{
  "d_expert": 48,
  "router_noise": 0.1,
  "steps": 5157
}
Below are experts of layer 7 (counted from 0) of a mixture-of-experts language model. Rows are named gate (a neuron's input weights, with its number), up (a neuron's input weights, with its number), down (a neuron's output weights, with its number) and show model dimensions 0-159. Each number is 500 + 25 x the weight over its row's rms, rounded and kept within 0 to 999. Numbers have three digits each.
Before each expert's rows: a language model's description of what the expert responds to; "mostly gets" lists some tokens that are sent to it at least half of the time. This comes from a sample of Wikipedia text that the model never trained on.

# expert 13
It responds to: Line breaks and dash-prefixed field labels in infoboxes and lists, such as - Domain, - Born:, - Coordinates:, ==.
mostly gets: ");", "- Coordinates: ", "- •", "- Born:", "- Country:", "Scientific classification"
gate0:532516514500496496465516515502486520458470532500492475531496532520488518473524465530493497524517537516517488519452488532504492509516484529492513521497511514511503482497429499500456546467509493476558492469566571469553521467529486508477546510540520510553496481502504491523497504503490480499472492506512483492504511510527608500504485471524541477511489499506505497498513511503496528515501495472486481489485469484524505465471511513506520542496490464517504503522466491492514469467525537
up0:521517475534491520505531529508504503450507507455473510502500475483551568498496459495516478512508526482524481502456504507443536511488492472478514465511471464490492529477498490468472538501479488448546480527513524508524532500524459539474512496529499520489479493515498501500549444495493505463502508504556479510500495488490557483497454500508510451492484532496499495476497472514517524545508558513477492523502490504490493446504492471520519551454500483513506506502486475508467457511477486
down0:484536475499475507496472504467520496446477527486506469490507505506472506506517500479473540445484475489457515475492506470551461498556487496527521480539475487478482513522500489486516529488540532478450526508511523511501491552479477535503525496459498502520464483473483473549485481488483520505500508518464559489476481506511495460537534498514469506471469492492531488442454518532537522488464468518531550516533505454529506505493496477487522508468517475491517510520500508514479502515475537

# expert 57
It responds to: Single consonants and short letter clusters early inside a word or name, such as Ab-h-iman, mon-oc-ots, C-B-H, plot h-ol-es.
mostly gets: " h", "- H", "ind", "oc", "-b", " ab"
gate0:518525492476509534532520512491504490524544491457515476528482543506465442483533477512512512489538505524507507508453506506483499491469477452528528507458506490499506520499494507544527445520522479495461510477495460497499549522501552473469451489500498469546496501503528507474509496466494489499526545539468512503460471539459492479464475496442481487492501495491493503501496516509489474487466510473552511539474496504454503491460522506538477529534476469504498495533458473514495495475495481
up0:515513487522513504466512527463521460499480544526485504542510447533479458551514511504476533519438471500505502520482509492466514506530501440518501527506508504495498524511502514515523529513501486464495495482469510521508547524461465498443493503473501459507521524478526527512504496527500523498489475503512478543561535497456476456501515511466494496518488456482505470519517529497503562523477491512472526485504446530557514534494474497520524510507484505526509499469517518532510451498494480
down0:494538531506507462477522525515491498460504487462516548470438512514509503514468488483504497519498464517527479505472494476496539519513490517539470494535495522497566481536502510491528526454522468481504506487459512518448475494477467473495566490538535507496494471492481514559480501514483494479477500434521477512453477481489446524504509482508516472519519525498482466483511498481507515500486521516528490521479510490492494514538518507536556495505464515513509429489502515536499525489507508

# expert 42
It responds to: Lone consonant letters or clusters inside or ending foreign names, such as k, m, z, ch, ikh, plus chess-move and coordinate digits.
mostly gets: "k", " Kh", "m", "q", "z", "w"
gate0:554500493512492537486530519515533509488500479502499503504487517527494478493491506483518508461528509447497504513469492468537459497548514520537480496473449498506498507459495465510480504476493498489497496534526462516467477505510511519506501480550549464538466490459524533525504526459468523459497512489456491491462448508503533510511511491496473519509517517465498498500474485512517537545468471487446508491498541475539480487474558546470481466480548483499469503512485499493483467481527538
up0:487522488505511496492496507515460492495500462542502485489465486486504471484535488436499446492515490487529507503508499488515532516511517474480491502458468485509538498483479513499509509512520479486529480450444451491529524421502462465490487514500491510552525520520528510486446456521530501501516469520491547519491477438500479458486496495550527461484507486478501499537468543504519562522504535528484525522521504532506508530507493516516515508528509551513479475501507499513512519525517486
down0:519492491528516502463500489490502507454517499505461484506480508545539504513478515499543495509525522574503494521512535456515442533526503534467528545494527507493484465532528501525512520496506505474480522496508505508536488506531503469510494479514542535481570514506524518501488504512454523493508511496536522459511491527558461506499532460516510481517518510537548506467511491513503476510498489526455488521534550528467489537506459470498505508491510516469517455536474485519518474475502525

# expert 39
It responds to: Hyphens, dashes, opening brackets and quotes, section-heading equals signs, and word-initial prefixes such as un-, inter-, re-, pro-.
mostly gets: "-", " \"", " un", "In", "-s", "-p"
gate0:463528485499546514543488540525510492528514462503462498518531524529474452528494493496470470501472546472502481500488496507532532513460477478465455514506506533459533466486480525505499482525459502518508505469480479516519509539489477499508532506491513442541503569526487513508479540511491472533502510471514506505499473539529494487510517538499461504514485506553463464526506520547484500512551495514511513497454471475506487511441503509536484545524492495509497482529500512527529499503507500
up0:568536490523472528511498517473483549490488493531466500477475503442497535469506551479476538540523482493505555524468513461519472548487501523501522500507521488511493492562538473508529550478492481479481532487515504505519558486508512470525496503503481492540494535489500537526510521492522511473497497491486470511471504501458506550489489457503480530492432520502479515502498468522498490494478523492491478516472518483540505505488490545500482507487494510531456484466490541502522485510541496
down0:491464482533476543501512522499467474489476490526509540511510557507509522492485494535510505463467499520501461516522484501507482547543504495470497484535513503501506498464480500517416510505543478460550470518540513503489485522517526485472527487501513452481495509515518523467455500452483502551495510512506516481539527496496461494499509477460487487520481471536484476515505493459507525531490485490488522497484523529522520495494505526511429493515492535547549531518497487514507499541538533